{
  "n_layer": 11,
  "d_model": 96,
  "n_experts": 192,
  "experts_per_token": 6,
  "d_expert": 32,
  "d_shared_expert": 0,
  "activation": "swiglu",
  "moe_layers": [0, 1, 2, 3, 4, 5, 6, 7, 8, 9, 10],
  "router_score": "softmax",
  "normalize_top_k": true,
  "routed_scale": 2.5,
  "balance_loss": 0.00388,
  "balance_bias": false,
  "router_cosine_scale": 20.0,
  "init_std_router": 0.0144,
  "lr_router": 0.00121,
  "n_head": 4,
  "n_kv_head": 1,
  "head_dim": 32,
  "vocab_size": 4096,
  "norm": "rmsnorm",
  "norm_place": "pre",
  "norm_eps": 1e-05,
  "positions": "rope",
  "rope_base": 97200.0,
  "rope_fraction": 0.5,
  "qk_norm": false,
  "attn_scale": 0.177,
  "tie_embeddings": false,
  "parallel_block": false,
  "init": "normal",
  "init_std_qkv": 0.0509,
  "init_std_o": 0.0441,
  "init_std_up": 0.0509,
  "init_std_down": 0.0,
  "optimizer": "soap_variant",
  "lr": 0.00423,
  "beta1": 0.95,
  "beta2": 0.95,
  "weight_decay": 0.12,
  "lr_head": 0.0195,
  "grad_clip": 2.0,
  "warmup_steps": 200,
  "schedule": "cos",
  "final_lr_fraction": 0.0,
  "batch_tokens": 131072,
  "seq_len": 1024,
  "doc_mask": true,
  "train_tokens": 643000000,
  "steps": 4906,
  "dataset": "wikipedia_en"
}
Below are experts of layer 7 (counted from 0) of a mixture-of-experts language model. Rows are named router (the router's row for the expert) and show model dimensions 0-95. Each number is 200 + 40 x the weight over its row's rms, rounded and kept within 0 to 999.
After each expert's rows: "comes before" lists some tokens at least twice as common just after its tokens as in all text. This comes from a sample of Wikipedia text that the model never trained on. Tokens count by the router's weight.

# expert 186
router,233,147,200,225,195,201,214,89,210,144,212,146,162,166,272,208,232,255,176,224,218,216,200,143,169,166,219,95,218,206,132,226,202,224,204,215,203,203,204,188,237,172,171,204,191,179,227,302,156,141,190,159,201,175,277,190,252,169,256,205,233,252,195,174,170,207,149,149,181,180,163,177,188,245,136,193,185,236,223,147,155,155,137,251,217,163,185,250,200,189,193,109,268,147,187,155
comes before: "-", "=", "The", "M", "S", "American"

# expert 106
router,175,216,138,286,176,158,176,198,183,204,214,226,184,212,195,211,174,246,228,233,150,244,177,197,189,134,223,220,178,270,134,126,180,207,219,144,209,227,69,171,136,180,206,185,158,212,227,184,193,246,154,187,156,245,181,200,146,156,137,212,210,188,131,180,190,217,173,184,162,187,217,223,141,164,145,183,203,264,158,215,241,131,151,181,163,234,215,239,222,84,190,186,131,172,178,164
comes before: "1", "2", ",", "9", "0", "8"

# expert 56
router,237,237,217,222,163,218,243,111,183,220,213,255,233,139,250,120,170,136,171,175,204,195,205,178,165,130,215,215,194,202,180,158,172,173,232,174,265,186,291,271,226,226,236,215,205,220,219,220,240,181,166,273,209,240,210,195,224,206,161,134,187,177,255,158,224,231,243,228,131,195,243,162,123,166,77,115,219,165,179,196,248,215,248,202,242,165,192,196,216,196,211,144,178,155,184,189
comes before: "0", "9", "–", ".", "8", "5"

# expert 57
router,193,186,203,186,307,189,192,96,239,175,165,140,216,227,208,198,204,231,188,198,217,163,235,170,235,216,213,273,269,211,223,238,242,187,169,204,232,217,151,119,231,208,225,124,172,185,159,157,216,190,176,183,220,186,219,179,116,205,221,221,170,145,184,230,134,200,167,174,206,251,161,154,200,125,226,199,221,239,157,183,134,133,189,220,229,238,185,206,129,115,200,184,173,172,83,177
comes before: " to", " in", " that", " on", " for", " from"

# expert 73
router,196,148,213,189,127,172,243,148,231,224,153,166,231,182,166,242,227,189,275,249,211,245,229,203,202,129,175,169,312,195,211,179,163,186,186,211,168,195,189,208,195,267,175,245,244,225,171,199,247,245,144,229,165,196,192,136,186,173,179,200,213,220,188,161,170,80,220,253,204,280,254,234,230,201,59,142,211,198,204,207,183,220,203,184,195,186,181,177,130,257,226,204,161,185,186,154
comes before: "1", "3", "2", "0", "5", "4"

# expert 81
router,279,182,234,230,197,162,155,180,217,137,218,206,213,200,171,174,152,242,180,145,205,245,233,180,183,146,227,177,319,142,202,186,165,254,206,143,213,233,148,155,217,174,248,184,152,186,161,199,149,237,209,162,121,245,168,167,184,205,171,183,193,209,121,184,137,231,263,179,175,198,232,201,224,284,160,213,205,190,288,259,195,171,169,167,226,206,173,203,184,282,272,229,160,128,231,202
comes before: " |", ":", "–", " (", " |\n", "\n"

# expert 166
router,190,190,283,223,232,188,100,199,214,182,171,232,205,162,166,213,180,178,142,145,226,238,201,192,216,194,151,154,301,251,223,205,213,179,240,162,239,204,231,269,168,233,231,299,147,127,142,167,189,253,189,198,161,177,215,150,190,202,239,214,148,222,245,180,251,110,162,193,242,270,196,177,180,213,150,208,182,198,223,219,206,200,168,231,136,191,268,114,188,262,184,225,192,165,243,182
comes before: "1", "2", "S", "C", "ST", "8"

# expert 169
router,156,186,232,246,139,209,121,165,237,188,238,234,274,192,155,162,217,214,235,182,181,202,219,142,142,191,173,213,318,214,186,136,157,130,233,182,252,254,110,176,234,206,251,195,165,215,190,161,279,231,222,228,163,222,158,94,190,169,217,227,205,160,206,234,236,236,202,175,236,208,251,207,218,110,157,215,190,173,206,180,217,174,212,176,157,171,184,277,151,172,211,203,157,246,181,211
comes before: " |", ".", "0", "9", "5", "3"

# expert 125
router,300,188,121,253,248,154,192,167,238,181,134,174,214,214,170,219,245,245,249,212,160,118,177,193,214,230,177,198,266,150,217,215,215,232,200,218,141,227,137,211,212,256,176,161,156,189,155,173,153,184,169,239,212,189,198,117,185,195,238,131,254,261,178,240,185,57,206,222,203,236,201,215,204,196,230,183,260,159,207,158,183,166,221,193,166,241,179,189,236,266,199,205,131,176,235,192
comes before: ",", " |", " (", "\n", "'s", "z"

# expert 145
router,322,215,235,202,215,183,233,198,154,216,158,164,108,215,294,215,153,250,225,265,133,147,189,230,195,192,141,216,193,200,212,215,255,151,182,156,187,174,262,193,201,213,206,246,229,224,181,183,254,177,155,205,225,321,279,207,187,124,228,175,162,226,170,245,201,217,202,172,166,131,136,220,171,211,216,233,223,193,157,214,215,216,269,197,266,189,186,163,208,191,243,145,210,203,223,227
comes before: " of", "er", ",", " and", "\n", "or"

# expert 103
router,190,124,218,216,163,171,134,131,255,231,218,184,163,198,243,181,162,208,214,174,204,199,208,212,189,202,213,109,250,225,227,171,216,260,226,276,197,268,202,155,117,230,172,233,187,196,211,179,214,232,163,160,194,199,249,151,251,142,234,183,245,324,184,189,192,118,184,215,278,197,224,195,184,135,153,146,211,159,150,157,187,127,262,222,201,232,201,177,259,231,214,204,259,207,184,170
comes before: "-", "а", "н", "и", "е", "р"

# expert 184
router,238,194,217,219,227,170,241,201,176,110,179,209,226,214,201,270,246,211,174,132,111,173,244,194,215,193,249,233,264,180,282,151,242,143,214,187,152,232,222,170,170,179,224,176,193,241,174,181,213,135,158,99,268,222,262,211,207,184,167,167,238,206,256,190,207,137,241,142,188,252,150,187,164,255,165,172,194,216,185,170,93,224,219,209,175,179,185,183,113,185,253,222,212,244,212,184
comes before: " for", ",", " of", " and", " to", "."

# expert 111
router,280,152,184,216,223,177,214,194,174,222,220,188,150,194,147,231,190,199,285,228,198,248,170,174,205,197,231,177,325,182,236,198,210,203,235,233,125,199,192,238,180,193,187,228,216,192,177,168,110,181,234,185,226,186,200,153,237,218,200,187,236,299,276,160,241,239,181,183,226,297,215,208,171,235,200,168,220,177,226,197,202,122,250,141,200,315,154,165,141,210,259,187,180,231,171,235
comes before: " ", " D", " P", " R", " L", " N"

# expert 144
router,218,210,248,216,234,193,242,204,226,190,233,173,215,95,123,244,159,140,211,222,229,112,267,248,182,174,110,280,151,117,226,203,190,213,188,194,212,220,229,230,215,208,164,261,232,210,127,138,206,158,173,186,218,218,261,203,218,166,208,225,173,173,161,202,135,108,212,187,213,210,222,174,173,186,215,187,218,175,153,230,215,204,129,202,212,206,160,172,131,215,190,167,156,116,255,148
comes before: "ed", "es", "ing", "ion", "er", "ers"

# expert 170
router,241,180,257,176,186,197,215,233,260,153,247,194,217,141,222,201,132,242,176,194,128,263,187,150,189,219,250,167,280,179,165,197,237,181,229,173,223,205,210,256,90,209,262,182,161,228,162,271,218,152,156,199,259,241,180,140,176,170,158,193,216,200,221,260,172,134,227,223,150,225,227,150,231,221,185,197,202,200,145,196,164,167,197,218,292,178,212,211,214,216,199,128,104,184,263,228
comes before: " ", " States", " information", " English", " United", " details"

# expert 162
router,223,216,184,254,186,227,145,235,170,174,160,233,255,152,173,180,173,202,224,210,180,263,236,188,208,147,211,268,168,198,215,253,217,236,190,213,176,154,245,135,214,177,240,167,188,217,192,207,207,318,263,208,184,183,246,238,249,215,165,258,178,210,162,108,222,199,156,178,232,226,240,197,199,239,98,203,253,81,225,137,166,235,194,178,287,228,163,233,224,185,207,145,169,170,175,204
comes before: " ", " the", " a", " his", " first", " an"

# expert 119
router,271,193,169,219,253,132,192,181,230,195,152,171,213,182,188,210,218,162,242,208,127,85,276,257,191,197,147,179,124,221,200,198,225,214,194,206,134,238,168,234,172,241,195,177,196,205,127,160,143,212,173,219,180,303,229,162,181,140,193,183,233,226,166,237,195,69,215,190,258,204,190,263,193,205,258,173,238,173,203,199,188,167,248,178,176,219,245,208,213,250,199,191,120,216,178,191
comes before: ",", " (", "\n", "i", "'s", "a"

# expert 107
router,240,142,223,188,266,117,217,177,219,233,198,171,154,207,141,201,228,120,168,152,187,120,195,137,245,201,209,259,185,124,197,167,227,214,159,143,209,231,234,132,155,221,223,201,120,218,186,189,178,171,125,250,200,182,232,244,211,201,176,174,154,143,129,237,207,91,205,185,171,148,144,142,156,209,234,219,230,189,165,232,220,103,165,215,192,188,209,204,165,215,194,202,162,172,211,230
comes before: " of", ",", " and", ".", " in", ".\n\n"

# expert 105
router,243,187,227,252,264,211,199,226,200,181,195,198,124,195,227,260,190,203,202,147,273,221,169,216,192,202,155,247,312,149,168,156,216,260,179,258,231,213,224,186,234,131,196,214,198,128,199,171,248,252,172,211,115,226,194,226,204,213,175,203,192,236,127,188,190,213,157,239,244,216,169,181,203,274,146,265,221,173,189,227,196,134,179,226,276,212,142,139,270,206,269,260,219,148,194,201
comes before: "1", "2", "ing", "s", "age", "aged"

# expert 178
router,174,207,254,187,198,151,190,135,195,172,198,241,126,231,171,230,128,295,262,262,186,227,215,227,237,262,231,219,187,115,151,222,156,156,168,210,189,171,251,176,203,177,179,187,268,154,206,172,193,236,196,127,239,188,223,111,215,200,204,241,158,198,173,153,184,209,186,109,193,292,200,217,219,174,217,158,149,174,211,176,238,203,211,113,244,253,184,152,159,161,199,186,271,178,186,196
comes before: " the", " ", " a", " his", " their", " its"

# expert 47
router,188,213,227,231,215,213,205,220,242,120,219,230,221,178,103,208,170,247,216,205,181,207,181,190,171,185,221,218,310,112,173,159,247,147,147,195,188,164,195,212,153,172,143,184,287,235,173,188,192,176,220,230,136,316,270,146,248,219,201,186,214,195,185,159,191,207,212,192,204,218,270,184,150,164,181,132,215,136,165,161,184,204,206,147,276,171,156,228,158,180,148,185,250,229,236,177
comes before: " the", " a", " his", " be", " an", " her"

# expert 100
router,221,183,211,243,139,167,145,137,166,181,190,285,151,174,244,170,181,233,193,227,89,189,229,202,197,215,225,194,269,220,202,159,225,241,255,207,219,239,234,195,232,205,192,188,164,185,198,139,142,242,149,188,194,307,249,113,213,218,228,140,227,187,185,207,186,151,134,202,265,212,237,227,191,235,187,241,268,197,264,167,123,168,164,163,228,194,175,167,211,282,253,177,163,190,191,213
comes before: ":", " /", " |", "\n", " (", ")\n"

# expert 110
router,199,166,217,226,301,189,196,166,210,213,213,147,155,234,246,206,185,219,201,212,156,124,184,134,244,208,192,268,155,139,249,230,162,188,95,145,237,267,195,170,147,154,183,149,213,165,197,203,170,226,231,206,230,143,206,261,199,242,174,174,169,191,160,213,117,231,193,161,233,289,174,173,233,149,155,189,216,167,180,184,234,128,206,176,276,204,165,191,226,170,235,169,184,240,131,154
comes before: " to", " in", " by", " the", " a", " on"

# expert 58
router,138,177,211,218,161,233,145,132,217,178,219,294,308,227,203,198,122,204,186,230,192,226,208,215,189,190,193,263,305,216,237,164,200,183,204,170,177,244,143,79,263,141,210,228,187,182,262,147,184,203,200,214,141,245,156,191,197,210,166,150,217,148,230,189,243,247,217,135,142,118,165,178,213,214,198,183,201,186,200,228,194,192,191,199,171,178,145,197,162,229,248,246,147,217,193,182
comes before: " |", ".", "0", " |\n", "5", "4"

# expert 35
router,197,105,253,231,174,155,220,208,208,215,188,202,190,133,234,251,193,166,217,201,199,196,277,202,192,217,169,192,319,204,221,190,230,192,173,234,109,212,166,144,164,236,164,177,225,202,225,212,159,239,129,161,235,304,217,201,210,191,274,185,239,190,128,260,185,113,232,166,199,206,272,178,181,252,176,209,273,186,172,167,128,161,198,238,224,152,215,215,218,247,197,216,156,180,214,155
comes before: " |", ")", "E", "P", "C", "S"

# expert 160
router,187,211,213,228,242,121,179,107,165,164,203,145,217,222,201,189,211,236,183,196,150,205,180,128,173,214,179,241,297,139,233,220,131,162,177,168,190,240,166,226,168,146,177,193,219,240,193,185,213,243,246,132,209,135,209,227,149,205,240,154,131,169,171,263,154,131,225,161,158,265,141,188,233,220,140,136,197,188,180,182,251,144,239,136,261,207,192,223,195,154,176,199,212,210,146,149
comes before: " the", " by", " to", " in", " as", " a"

# expert 45
router,183,199,148,227,125,278,267,140,192,207,153,258,257,237,201,196,227,212,252,208,178,234,286,176,238,184,201,171,196,157,211,138,172,142,209,221,259,330,153,194,183,253,230,212,140,233,224,112,233,206,125,236,218,219,224,165,210,168,184,187,195,155,248,174,236,264,218,208,172,208,265,162,229,173,141,198,179,232,198,180,164,206,209,259,150,183,218,235,220,237,243,182,173,216,180,145
comes before: " |", "0", "%", ".", "5", "–"